{
  "experts_per_token": 4,
  "d_expert": 64,
  "balance_loss": 0.00154,
  "init_std_router": 0.0147,
  "qk_norm": false,
  "learning_rate": 0.00619,
  "lr_head": 0.00404,
  "warmup_steps": 200,
  "schedule": "wsd",
  "train_tokens": 243000000,
  "max_steps": 7416
}
Below are experts of layer 4 (counted from 0) of a mixture-of-experts language model. Rows are named router (the router's row for the expert), up (a neuron's input weights, with its number), down (a neuron's output weights, with its number) and show model dimensions 0-127. Each number is 50 + 15 x the weight over its row's rms, rounded and kept within 0 to 99.
After each expert's rows: a language model's description of what the expert responds to; "comes before" lists some tokens at least twice as common just after its tokens as in all text. This comes from a sample of Wikipedia text that the model never trained on. Tokens count by the router's weight.

# expert 1
router:76 69 31 50 57 51 55 63 32 49 48 05 33 51 63 60 51 49 56 40 63 53 40 41 45 32 42 37 66 46 09 53 56 37 46 63 35 66 48 67 63 51 48 07 42 47 62 43 48 56 49 63 50 44 44 42 49 51 64 42 41 37 31 56 70 57 50 22 45 04 78 64 42 69 55 72 83 36 52 70 55 52 22 52 40 37 56 39 41 59 63 56 52 66 53 62 52 49 62 41 71 62 37 55 63 19 34 50 74 57 45 56 27 56 50 14 65 29 59 37 38 72 22 61 47 51 40 55
up0:43 42 35 23 77 58 20 47 36 35 42 32 37 55 66 60 61 52 67 31 49 36 50 31 35 17 53 52 52 58 38 29 42 41 42 43 72 41 35 37 60 64 42 31 25 59 43 40 48 59 55 35 38 54 40 56 58 51 18 46 31 65 59 53 62 17 60 65 43 30 46 66 76 31 42 67 58 57 71 55 34 53 92 58 22 52 57 55 35 63 83 56 27 53 63 54 67 73 43 26 50 60 29 34 25 51 50 31 32 27 43 58 46 52 28 62 29 63 74 51 62 45 51 44 47 63 63 42
down0:44 61 81 69 33 38 65 33 80 48 65 51 56 51 31 45 57 38 39 74 37 65 54 83 47 55 50 68 57 44 51 63 59 46 35 56 47 44 52 50 73 09 55 45 40 37 58 46 50 27 22 62 52 66 69 62 47 40 70 65 77 41 58 43 42 71 38 46 83 58 51 28 62 57 36 38 26 29 53 32 64 60 32 54 36 59 54 39 48 54 34 47 67 55 36 62 22 46 28 64 44 64 63 72 44 46 41 77 61 52 70 47 94 44 55 33 57 34 45 39 32 43 81 38 61 57 23 56
It responds to: Word-final noun suffixes
comes before: "of ", "and ", "in ", "(", "for ", "to "

# expert 54
router:31 54 51 51 39 58 64 33 69 51 46 58 50 50 43 48 51 62 62 32 40 41 33 65 81 53 29 28 71 32 49 58 56 57 59 30 69 46 66 21 43 49 36 67 29 50 71 76 52 16 56 33 56 77 30 84 48 23 53 49 52 38 28 69 48 43 24 54 65 62 47 32 39 30 62 63 59 61 58 56 20 38 31 52 73 44 63 34 40 52 24 43 52 66 49 63 45 57 69 69 36 58 30 35 33 70 29 78 71 60 40 66 35 71 38 38 53 68 44 71 41 56 56 58 45 70 61 34
up5:29 58 38 61 69 34 74 51 64 37 50 47 47 74 88 24 59 32 27 56 35 30 56 73 39 80 54 64 52 74 34 42 52 24 66 66 24 47 50 46 50 59 50 46 81 44 56 49 51 24 33 60 56 65 77 49 51 83 68 69 63 56 83 28 42 73 43 57 54 60 41 27 57 24 36 47 33 49 47 44 36 57 42 48 55 72 39 54 57 54 46 68 38 43 48 40 41 55 40 36 33 39 38 56 70 71 43 70 36 50 64 53 30 80 64 41 44 47 38 58 39 20 41 32 56 59 34 37
down5:43 68 52 40 44 31 54 57 38 63 49 57 73 62 39 50 32 58 57 69 25 46 76 41 30 46 41 60 57 55 41 52 50 77 50 46 40 45 16 46 27 48 33 61 76 58 51 29 66 75 43 43 76 69 29 50 52 54 22 60 56 56 31 27 27 56 59 50 16 46 72 44 61 57 58 42 44 43 53 57 56 53 32 52 53 71 19 60 67 68 25 76 60 27 75 42 08 64 36 51 55 44 76 45 50 46 60 57 43 48 50 52 37 74 64 50 45 32 55 57 62 35 51 27 30 39 42 86
It responds to: Phrase-opening prepositions
comes before: "the ", "a ", "his ", "201", "200", "its "

# expert 57
router:32 45 51 64 83 34 68 46 56 57 49 37 51 30 53 41 48 67 61 49 71 66 35 33 40 44 45 56 48 58 44 26 65 35 71 63 63 48 53 34 36 36 50 40 35 62 55 61 48 53 15 76 70 32 83 51 81 58 20 55 50 69 29 48 56 85 47 62 56 65 28 76 67 52 62 54 62 55 42 58 20 79 62 44 40 37 51 38 44 41 33 39 57 42 59 73 60 65 26 51 32 52 72 55 27 43 25 30 19 57 40 62 54 62 41 59 41 65 76 44 36 66 63 37 56 61 66 38
up0:43 66 45 33 50 35 53 43 43 63 53 56 19 55 37 45 65 70 63 48 41 48 47 60 76 27 60 40 60 55 53 38 59 55 42 60 54 41 64 29 54 52 61 63 48 55 31 58 41 36 69 60 83 52 43 29 33 63 60 08 36 46 42 74 68 61 51 44 68 64 56 50 28 32 37 18 63 32 60 23 73 32 82 62 47 33 41 67 74 24 56 43 55 51 52 36 44 39 72 21 31 25 29 35 57 73 78 52 22 46 47 53 36 82 60 31 50 43 61 69 46 43 58 42 46 44 53 57
down0:73 48 42 29 67 44 47 40 15 56 56 48 43 86 49 41 43 67 62 50 29 13 62 42 71 40 59 66 23 44 67 69 30 47 32 20 37 22 52 32 41 47 58 34 40 58 78 30 60 45 71 54 60 65 67 26 48 35 46 30 44 54 46 64 48 27 42 34 70 64 39 60 41 57 30 42 62 54 47 21 70 60 47 69 42 42 63 29 80 28 54 52 41 55 51 54 44 47 59 68 57 38 47 28 45 50 66 39 47 36 66 42 40 70 34 54 68 49 49 38 56 40 56 40 12 22 63 53
It responds to: Numbers in scores and tables
comes before: ".", "–", ",", ":", "; ", "th "

# expert 49
router:36 50 51 32 43 44 76 29 66 71 60 64 26 41 63 38 55 63 52 40 35 32 25 48 49 39 55 59 67 30 62 45 43 43 53 31 49 60 64 45 52 50 30 64 51 21 44 78 56 20 60 39 71 77 42 37 40 38 56 65 61 47 70 61 30 41 56 66 58 63 52 26 18 28 57 53 57 49 51 61 34 60 43 36 95 40 51 50 47 58 06 36 57 70 59 51 51 37 70 49 58 56 37 29 13 72 49 81 74 62 35 58 33 46 56 65 40 49 62 65 47 28 52 61 52 52 62 36
up5:64 31 46 49 39 26 45 49 43 72 37 42 55 66 45 59 54 51 40 53 41 65 23 44 60 37 56 80 40 60 46 26 57 42 44 48 67 62 45 70 67 87 35 62 75 54 17 86 61 71 33 51 70 25 22 66 31 53 29 36 51 74 47 39 37 58 52 45 65 60 45 57 53 31 33 43 57 70 56 62 72 51 78 43 45 56 47 62 41 24 43 44 24 41 51 39 37 29 87 56 55 52 48 57 54 51 34 27 47 54 36 65 57 68 93 59 59 64 54 73 61 59 51 42 55 59 59 63
down5:49 83 62 55 28 39 62 60 18 63 53 55 52 66 84 68 41 41 49 64 47 60 34 62 23 54 67 59 51 34 50 70 36 63 26 40 21 47 30 91 60 66 53 53 58 58 35 29 48 57 44 34 52 61 49 59 44 29 37 31 32 65 55 49 46 90 64 54 67 55 20 72 60 31 27 39 56 57 47 48 54 55 36 64 47 59 55 54 40 61 33 74 37 73 71 38 57 32 64 51 59 42 58 54 45 43 60 53 30 13 22 47 82 45 42 50 47 34 41 64 55 43 37 59 34 46 52 73
It responds to: Prepositions and linking verbs
comes before: "the ", "a ", "his ", "an ", "well ", "their "

# expert 28
router:44 36 73 36 36 60 24 62 38 74 56 21 50 46 45 45 60 28 53 61 64 34 55 72 25 27 37 53 43 42 32 55 35 54 43 54 36 67 36 57 81 66 61 31 31 32 66 45 34 53 48 45 53 83 53 38 38 55 61 74 58 59 57 37 46 30 47 27 45 43 65 50 47 65 47 40 34 49 32 36 69 38 61 56 44 40 49 40 46 52 25 90 68 40 39 41 36 41 24 68 81 67 73 57 67 36 67 38 49 40 62 55 34 47 68 42 96 64 48 80 31 43 51 43 60 66 58 49
up7:50 78 42 69 65 49 45 53 33 44 46 59 53 56 42 53 53 55 30 29 48 68 51 49 58 36 36 46 69 75 18 92 57 59 23 24 29 26 60 35 74 64 42 53 56 57 25 43 61 40 40 56 33 57 49 35 50 55 48 57 30 57 44 54 30 15 82 71 75 49 62 49 35 41 43 78 06 46 32 59 37 61 50 38 55 64 44 37 55 29 49 45 52 52 51 44 51 38 49 67 53 58 62 38 21 48 55 62 52 53 55 52 33 22 69 79 70 52 37 55 38 54 50 48 62 76 26 66
down7:44 32 68 52 35 47 41 46 53 42 70 52 65 79 18 56 50 45 91 28 40 60 31 32 44 43 46 60 61 54 35 61 33 52 55 63 80 53 49 56 26 30 48 36 41 32 70 52 29 70 54 56 55 59 81 63 51 33 67 22 71 68 46 27 72 53 45 54 44 69 47 37 41 34 66 51 38 36 50 49 49 72 41 37 73 60 51 67 50 42 32 58 44 39 80 29 52 63 72 27 32 33 66 50 59 62 69 34 75 35 47 66 70 44 48 68 48 57 51 36 55 58 81 18 35 48 56 35
It responds to: Mid-word fragments
comes before: ", ", ". ", ".", "'", "-", "\" "

# expert 24
router:63 44 62 28 66 64 18 22 45 86 68 32 38 56 66 48 59 31 46 31 69 44 58 37 39 69 54 29 63 60 37 78 47 53 55 75 17 65 31 53 39 46 46 43 47 66 43 32 28 63 43 40 60 67 69 49 45 66 26 62 50 75 51 53 44 53 36 57 48 51 65 20 62 61 66 28 68 31 57 38 42 45 44 44 52 52 41 32 28 47 61 79 51 25 42 63 40 54 22 49 67 68 71 58 61 45 59 43 83 39 67 49 62 57 69 49 48 38 41 73 70 34 48 28 59 43 25 50
up1:50 17 24 79 70 51 76 52 29 50 27 38 57 43 75 69 45 56 37 46 56 45 67 36 30 42 50 53 34 65 53 47 68 51 83 62 43 56 63 10 89 51 58 54 45 29 55 40 76 66 60 40 55 24 32 78 53 66 63 37 49 54 45 58 49 24 57 48 56 59 58 49 64 52 54 44 47 70 38 42 30 42 49 64 79 62 50 23 51 54 58 53 57 59 51 66 29 37 42 40 54 52 47 74 30 13 56 57 58 71 50 49 67 47 58 49 32 59 74 53 55 26 61 53 56 64 57 15
down1:52 45 35 46 34 28 18 49 51 23 56 44 26 60 35 54 46 61 41 75 63 44 50 58 45 65 49 60 45 41 30 30 21 53 62 36 49 38 57 44 22 71 63 64 62 47 60 57 44 47 22 65 64 46 27 52 52 46 37 62 36 47 49 56 42 45 55 41 42 41 22 59 35 54 16 28 56 67 45 39 52 63 48 73 85 74 50 57 50 38 31 90 43 76 52 48 57 53 53 50 36 22 37 27 40 49 57 48 67 69 56 33 39 27 86 33 41 60 66 47 58 42 76 40 68 32 60 78
It responds to: Word-ending suffixes
comes before: ", ", ". ", "\n", ".", ": ", "\" "

# expert 34
router:53 54 23 40 42 36 48 58 47 51 42 66 54 51 65 54 50 78 58 35 57 32 75 43 44 57 67 60 56 60 40 24 47 39 53 38 55 54 26 62 47 67 69 62 70 31 30 51 50 57 51 67 39 50 43 25 56 47 53 39 31 51 36 40 52 40 65 45 40 17 36 62 28 66 59 59 56 74 60 78 12 61 41 45 53 49 70 53 74 33 76 43 60 39 66 37 80 55 60 24 47 53 28 32 60 49 37 63 65 73 45 35 35 77 47 34 81 22 54 38 45 74 20 58 47 31 72 72
up0:21 47 74 37 37 58 47 45 58 41 57 54 65 50 60 40 53 35 41 56 58 60 54 38 57 56 42 71 57 41 47 55 60 28 61 55 44 65 48 23 65 55 35 32 61 61 57 52 69 51 64 48 42 43 59 57 51 63 25 45 49 62 47 47 32 69 39 54 57 40 37 60 58 41 50 44 42 38 48 63 44 17 40 51 84 46 69 37 70 82 63 30 28 63 88 38 47 40 43 59 50 47 68 90 45 30 57 47 53 55 28 30 38 27 45 43 99 60 34 67 14 33 37 17 61 67 38 41
down0:65 40 48 69 56 54 45 50 55 48 38 48 44 69 67 55 39 51 66 42 50 35 41 54 32 46 72 56 42 61 58 44 40 67 35 41 52 32 52 76 49 39 43 58 18 45 47 47 55 56 43 34 74 55 42 34 48 43 39 64 46 34 40 61 54 24 43 35 56 41 54 42 52 40 22 53 73 64 50 47 49 65 35 57 35 57 33 49 57 63 53 89 65 34 44 37 47 60 43 60 70 76 53 00 51 71 46 30 58 38 78 49 64 52 40 65 03 51 51 28 95 73 51 88 43 54 51 74
It responds to: Personal name endings
comes before: "(", "| ", "and ", "was ", "de ", "K"

# expert 22
router:43 60 39 46 49 41 57 59 45 37 25 43 61 47 30 44 45 56 67 77 39 53 51 33 36 56 66 40 72 30 40 47 66 32 59 47 62 45 45 47 47 48 28 48 27 22 68 48 55 38 48 56 29 65 48 60 35 35 57 45 24 39 30 42 83 61 35 60 35 33 37 55 51 23 62 64 74 60 48 71 35 46 70 50 47 46 81 45 36 51 55 43 45 73 49 51 66 57 69 47 38 45 37 57 39 53 22 99 76 50 22 75 31 36 47 58 59 91 43 45 57 60 72 44 60 77 57 33
up0:28 38 62 39 36 53 36 48 33 46 40 49 40 66 56 44 68 72 46 39 52 49 41 75 00 31 76 34 43 55 44 66 53 43 76 64 44 28 47 26 45 46 46 76 58 41 47 47 61 28 45 47 61 41 17 63 49 46 42 57 28 39 42 39 50 45 54 38 51 50 57 56 26 71 66 40 55 85 48 60 36 71 34 69 35 41 62 52 46 37 54 64 38 60 55 62 44 59 64 38 84 36 44 59 51 94 54 57 35 40 36 72 34 75 29 72 49 40 53 43 56 39 57 42 34 12 45 60
down0:82 79 61 36 52 31 51 52 61 78 71 40 69 20 42 61 50 49 53 32 34 50 60 53 84 33 29 50 54 30 33 43 29 51 44 34 34 58 40 47 53 55 40 57 14 46 61 69 37 74 40 64 54 65 58 24 53 32 66 42 61 53 58 57 76 61 49 54 82 66 57 55 33 26 26 50 38 38 46 39 37 30 56 33 36 55 45 35 64 59 43 40 25 62 42 41 56 51 42 54 41 47 36 33 38 36 47 71 70 75 29 66 47 27 74 67 49 58 65 36 51 63 25 51 49 83 34 40
It responds to: Past-tense action verbs
comes before: "to ", "the ", "in ", "by ", "a ", "on "

# expert 61
router:68 53 40 62 39 57 54 33 69 65 37 55 35 46 50 71 58 31 44 75 59 59 49 46 58 37 77 43 23 58 62 53 59 60 24 61 41 53 67 49 42 69 66 47 43 57 44 57 60 65 23 32 51 42 60 46 36 11 57 52 50 43 69 75 38 60 23 40 64 54 62 49 35 33 28 42 71 80 31 53 71 36 43 57 28 46 69 76 55 61 60 45 29 20 32 59 44 31 57 68 32 36 47 42 21 43 60 67 45 36 46 31 76 56 76 46 32 74 42 50 45 32 12 39 37 46 61 65
up7:49 47 31 63 26 34 39 34 81 73 34 24 63 80 63 65 64 65 41 62 33 36 31 29 57 59 48 29 63 72 40 48 39 39 57 44 59 54 67 48 44 40 41 53 44 31 41 46 44 50 44 55 49 25 54 60 63 40 49 72 34 36 77 68 35 34 50 30 20 77 69 36 56 64 20 48 38 35 50 40 40 43 33 65 37 51 30 76 40 51 47 73 67 72 61 44 49 34 72 56 77 51 54 75 44 56 43 31 49 36 62 80 71 58 28 45 35 47 57 34 66 54 44 60 44 68 23 67
down7:21 85 41 34 27 50 10 46 87 33 36 62 60 41 47 64 51 55 42 78 55 55 40 47 52 35 54 32 48 76 60 75 60 25 55 45 41 35 39 38 32 57 62 58 51 40 36 78 56 69 49 67 61 61 78 53 28 39 35 48 41 33 41 65 67 70 44 42 57 52 58 28 68 39 33 73 48 41 68 20 39 59 50 57 34 13 45 49 47 60 61 53 69 41 71 56 60 43 54 34 31 43 54 67 54 58 63 47 38 22 40 51 46 54 16 65 45 28 37 50 61 47 59 65 34 68 48 44
It responds to: Line breaks and boundaries
comes before: "| ", "- ", "The ", "==", "In ", "== "

# expert 58
router:69 48 43 25 83 21 57 55 42 36 74 46 43 41 67 71 17 54 69 27 55 57 74 43 36 47 65 38 62 38 18 62 35 39 40 77 48 58 36 63 71 55 37 53 60 70 35 42 47 50 45 45 40 47 34 43 67 55 69 39 50 22 52 45 40 56 35 38 43 29 55 34 66 59 57 62 57 39 82 71 28 57 20 26 32 47 68 47 54 44 58 53 58 45 62 42 53 60 66 36 40 81 25 39 56 49 49 54 72 49 61 37 62 69 63 32 60 35 50 41 49 69 12 67 40 68 65 66
up0:25 46 50 20 69 44 48 63 48 13 53 41 58 60 65 47 78 59 67 30 38 73 76 44 32 58 51 35 41 58 21 50 50 34 55 49 32 71 41 40 37 57 50 52 67 46 36 36 44 41 57 62 29 32 64 18 75 65 53 39 52 44 64 45 41 48 62 55 52 56 73 71 63 38 24 33 33 49 58 41 51 47 41 50 56 45 12 41 56 55 57 64 44 63 53 60 64 50 36 64 72 27 69 54 32 52 25 59 69 81 38 29 55 41 42 47 59 49 60 35 34 23 34 57 93 41 34 30
down0:65 22 51 63 34 68 26 26 46 67 31 65 41 38 60 46 19 69 43 53 77 44 32 52 59 39 44 62 40 18 76 70 51 53 33 33 47 39 62 79 68 54 64 52 47 31 51 44 41 57 50 36 81 54 35 74 26 34 45 67 38 53 57 60 39 46 37 39 59 47 57 33 28 64 55 60 79 69 42 63 40 30 69 38 43 63 76 69 49 54 42 22 62 58 37 36 41 32 72 25 29 84 48 61 59 49 59 71 51 28 45 49 55 64 55 54 49 61 49 63 66 71 51 36 48 75 45 58
It responds to: Word-final fragments
comes before: "| ", "(", "and ", "in ", "=", "was "

# expert 26
router:54 51 35 59 31 52 36 69 33 36 52 27 58 39 66 41 43 47 69 68 47 67 37 32 60 49 41 29 60 34 27 41 69 45 46 39 41 49 37 53 79 64 22 47 31 17 93 56 30 50 47 38 29 58 56 41 45 44 65 46 37 38 56 32 57 44 34 42 45 14 59 44 30 30 58 58 75 43 43 65 61 51 65 35 47 48 71 37 47 40 60 51 47 67 54 68 54 54 71 37 64 43 33 64 51 38 36 91 80 53 30 63 35 43 59 53 40 67 55 53 38 67 60 43 70 93 28 51
up0:11 36 57 61 55 26 63 39 52 59 35 40 53 61 56 41 29 43 46 52 38 60 37 56 58 54 39 63 30 55 48 18 34 68 52 24 51 27 50 48 68 58 33 44 32 36 44 48 57 49 51 38 49 26 69 53 64 62 69 16 33 39 86 60 24 50 66 65 62 69 66 67 50 36 30 61 68 54 33 60 53 62 60 50 78 72 39 48 37 52 68 49 69 46 46 50 58 50 59 53 42 20 59 27 28 29 55 55 46 58 24 27 28 54 62 35 68 27 47 10 55 58 48 55 36 47 81 49
down0:63 54 68 45 73 33 47 51 52 47 54 34 58 58 26 48 53 60 54 49 26 71 69 40 41 38 61 60 52 47 36 43 39 42 59 39 49 57 30 53 51 40 68 48 53 59 37 46 60 38 45 64 71 46 40 53 16 45 69 72 75 50 35 67 86 75 31 69 50 81 86 49 52 64 21 41 66 50 66 41 32 90 22 38 48 63 60 55 59 41 49 55 61 40 39 60 75 49 64 49 82 59 67 43 55 48 70 56 35 66 53 53 71 44 67 49 55 25 72 46 38 70 67 52 76 36 45 83
It responds to: Verb and noun endings
comes before: "to ", "in ", "by ", "of ", "the ", "with "

# expert 37
router:67 63 43 35 59 58 52 59 43 47 52 21 45 51 28 50 54 42 49 62 48 23 67 35 26 32 24 51 59 50 46 73 44 71 43 61 13 57 64 70 66 39 61 56 32 66 53 46 54 34 50 49 47 66 58 42 47 71 59 54 45 67 69 45 63 34 55 11 33 64 63 57 31 57 45 42 42 35 67 32 40 62 71 51 37 89 41 40 54 71 46 58 30 21 52 45 19 48 54 24 70 50 68 39 54 55 62 37 87 41 73 30 28 57 52 50 69 51 51 80 34 52 28 47 68 57 55 32
up5:51 24 71 61 55 52 63 33 62 66 82 55 33 86 23 51 39 34 50 65 32 32 62 54 42 49 54 55 54 46 44 26 51 34 57 57 45 53 39 35 52 65 45 35 23 40 50 68 72 37 57 50 67 65 41 30 57 33 84 75 56 56 37 45 45 77 41 44 72 69 65 65 75 20 35 67 32 54 51 61 56 59 39 44 63 64 34 22 78 67 39 37 38 49 42 65 40 35 74 73 60 60 73 41 58 15 57 73 76 62 52 59 51 62 50 36 51 55 36 42 52 38 53 43 55 73 41 38
down5:65 44 45 41 63 53 62 46 56 42 41 59 58 45 59 70 81 53 69 66 32 64 76 58 68 55 70 55 49 57 63 66 28 66 36 44 48 60 22 67 28 29 44 54 38 71 66 43 21 75 44 62 24 37 72 46 41 67 35 17 33 49 38 67 68 60 74 42 48 58 34 58 30 69 65 48 35 47 37 54 59 37 52 45 66 61 63 74 55 58 66 55 85 42 66 69 56 65 28 24 44 52 32 22 52 39 43 45 49 44 44 68 38 79 49 59 46 29 60 42 58 56 27 57 21 35 47 22
It responds to: Mid-word suffix pieces
comes before: ", ", "s ", ". ", ".", "es ", "ic "

# expert 47
router:53 42 63 46 57 48 81 62 64 44 32 34 62 39 61 43 37 43 45 49 53 56 55 47 38 79 36 77 41 59 14 29 63 34 55 55 49 54 75 29 51 45 54 29 54 81 72 62 67 42 21 69 66 25 51 57 42 55 17 43 69 51 47 53 33 91 54 64 54 60 44 41 64 71 46 54 44 36 61 45 56 61 37 48 35 67 33 34 53 35 17 48 65 47 55 58 67 52 15 70 28 68 87 64 48 40 38 37 40 53 46 58 54 29 31 51 35 52 81 35 47 37 41 47 37 66 48 59
up0:69 41 59 47 51 69 44 64 18 51 65 39 22 25 27 48 46 61 30 57 74 33 53 33 31 54 56 60 47 60 50 64 48 43 51 28 77 51 71 49 30 57 23 39 56 51 43 57 74 49 50 43 53 52 41 66 67 27 53 60 64 35 55 54 47 64 90 59 17 64 28 49 62 43 23 66 31 31 35 65 56 23 33 54 43 53 45 46 49 35 39 37 66 20 64 63 79 27 72 55 56 19 44 44 43 29 52 70 70 49 58 59 53 71 55 51 41 64 49 67 47 33 36 73 62 62 63 61
down0:63 35 49 57 58 59 45 42 71 72 58 74 60 52 38 20 52 45 27 44 64 42 43 18 41 48 63 61 47 57 53 15 38 49 63 56 23 68 24 80 44 37 38 38 29 64 31 69 23 33 36 41 21 68 73 23 40 54 59 49 34 58 46 30 65 33 64 45 58 68 42 45 26 40 55 30 50 48 48 45 68 47 32 63 36 48 68 73 44 39 84 64 66 57 61 43 73 39 49 29 34 41 50 54 72 45 39 40 43 58 50 34 70 56 47 53 50 36 60 52 76 33 89 34 52 52 45 53
It responds to: Decimal and statistic digits
comes before: ".", ",", "; ", "–", "% ", ") "

# expert 62
router:50 56 38 36 53 21 26 82 41 27 55 35 50 69 52 45 15 57 55 39 64 54 69 38 43 48 63 55 57 64 50 28 69 26 61 75 33 04 43 41 62 33 32 46 68 69 45 50 42 50 61 42 55 38 40 65 80 51 64 46 42 32 58 85 55 62 62 56 10 56 41 32 78 39 19 36 62 53 59 53 47 66 17 37 54 53 47 37 50 60 61 50 77 56 53 51 52 34 70 56 43 68 40 50 63 65 46 41 80 45 48 55 69 50 49 34 39 39 30 52 55 74 47 46 50 64 41 56
up0:57 41 27 63 44 37 08 52 51 48 60 15 42 30 66 48 67 53 37 56 48 34 59 77 34 66 70 45 30 48 74 35 36 58 29 76 39 61 42 37 54 33 17 39 37 30 69 59 43 04 45 35 46 49 40 25 47 44 42 71 38 32 44 55 46 47 52 35 44 57 13 44 57 58 56 40 64 49 74 42 73 69 60 77 49 52 46 59 58 31 43 45 58 74 57 60 45 44 59 54 60 63 29 43 53 28 52 62 56 58 23 54 50 24 43 50 23 51 69 49 57 61 39 63 62 59 37 28
down0:51 77 42 39 50 80 73 33 68 51 39 42 50 26 57 52 51 54 45 46 66 51 06 26 63 42 55 37 39 45 52 51 60 63 55 52 80 82 29 56 41 70 69 41 71 71 58 37 66 70 50 46 39 53 47 62 50 73 45 54 62 36 60 59 51 33 37 52 71 84 46 66 42 58 57 78 46 48 48 28 44 47 70 39 66 34 47 49 58 61 38 41 50 30 27 46 53 46 54 55 58 38 53 55 26 31 27 59 48 51 43 28 48 55 92 26 56 35 61 80 11 52 43 70 42 64 60 61
It responds to: Compound and number modifiers
comes before: "| ", "(", "|", "season", "pand", "="

# expert 0
router:41 65 28 53 39 62 53 48 68 45 29 66 48 39 52 34 42 85 23 69 66 51 35 57 69 39 67 60 48 20 65 76 37 61 17 52 51 59 32 26 36 65 57 78 45 37 47 70 67 42 38 57 43 34 46 72 46 50 38 57 59 40 61 45 82 48 32 49 60 72 87 59 35 33 37 63 65 49 13 29 58 35 24 31 74 38 58 77 59 53 65 46 43 27 43 54 53 54 45 49 28 53 61 37 47 48 49 42 38 30 56 28 69 41 48 58 48 45 55 59 33 39 58 58 64 50 45 84
up7:68 44 23 62 64 67 40 64 54 72 57 63 43 64 66 44 54 28 63 27 38 44 54 35 54 30 52 48 35 53 26 58 44 54 49 58 49 58 74 57 51 74 46 65 17 72 35 29 51 60 60 23 54 35 41 51 55 09 50 47 55 47 32 26 43 59 73 71 32 41 43 33 50 28 58 38 49 11 12 70 40 30 48 54 28 32 56 55 26 59 44 53 45 60 38 52 53 57 57 20 39 50 56 41 67 81 45 65 46 65 48 46 53 49 63 73 70 47 52 50 44 39 33 44 45 11 71 45
down7:03 55 53 72 23 77 52 15 39 19 40 41 34 35 22 29 32 70 42 66 57 41 28 55 38 44 56 45 40 49 80 50 72 49 57 50 33 53 47 55 49 43 70 36 57 46 66 73 59 52 26 48 51 17 39 70 58 29 72 60 40 30 61 48 50 67 58 54 53 60 45 58 29 36 30 39 44 79 72 68 65 52 52 35 51 32 60 57 62 45 45 22 67 60 60 65 36 42 56 84 69 54 73 52 35 44 61 53 40 40 41 39 46 40 44 49 35 54 45 60 55 49 62 36 40 78 42 41
It responds to: Section and sentence breaks
comes before: "The ", "In ", "- ", "==", "He ", "It "

# expert 17
router:60 43 50 58 56 59 61 56 56 52 41 63 53 49 69 48 60 86 70 46 48 60 62 52 41 74 44 35 41 35 09 20 64 60 66 73 52 35 54 31 56 37 53 47 57 52 64 63 34 60 58 59 67 39 54 61 67 63 11 44 44 52 37 67 32 73 69 41 36 44 32 31 68 59 43 60 61 52 75 55 25 84 36 46 61 61 47 65 43 56 29 34 80 73 32 63 41 33 58 44 25 33 54 61 25 46 27 46 58 45 76 55 40 55 31 56 68 51 63 27 50 69 32 54 38 58 17 34
up7:72 59 21 47 73 52 73 59 56 43 42 66 62 42 40 34 58 19 43 28 33 56 43 55 77 59 45 40 68 68 49 61 51 75 52 62 42 70 61 67 45 57 52 57 54 65 43 65 24 46 38 44 69 47 65 47 37 47 36 56 52 66 50 59 47 59 31 66 68 54 50 42 53 53 68 39 92 35 26 45 54 22 54 59 39 73 42 58 30 67 18 48 62 26 66 70 28 59 33 46 58 59 42 41 59 43 16 79 52 36 35 47 46 65 82 53 25 68 45 31 63 66 62 78 49 62 40 35
down7:44 66 34 61 61 67 37 36 75 43 37 75 47 17 74 52 54 57 61 57 52 45 54 79 31 69 37 45 53 48 37 61 40 53 39 46 62 48 54 29 51 48 31 53 60 47 64 33 51 76 44 43 48 51 25 54 40 66 50 54 44 17 54 28 71 38 24 53 43 49 46 36 80 66 51 56 47 44 41 29 43 22 37 66 60 17 65 53 35 63 71 38 66 61 47 44 37 65 40 26 59 31 35 44 51 79 84 39 31 45 52 74 55 47 31 54 19 18 54 58 56 45 25 52 26 32 67 50
It responds to: Table cell numbers
comes before: "| ", "|", "0 ", " ", "(", "– "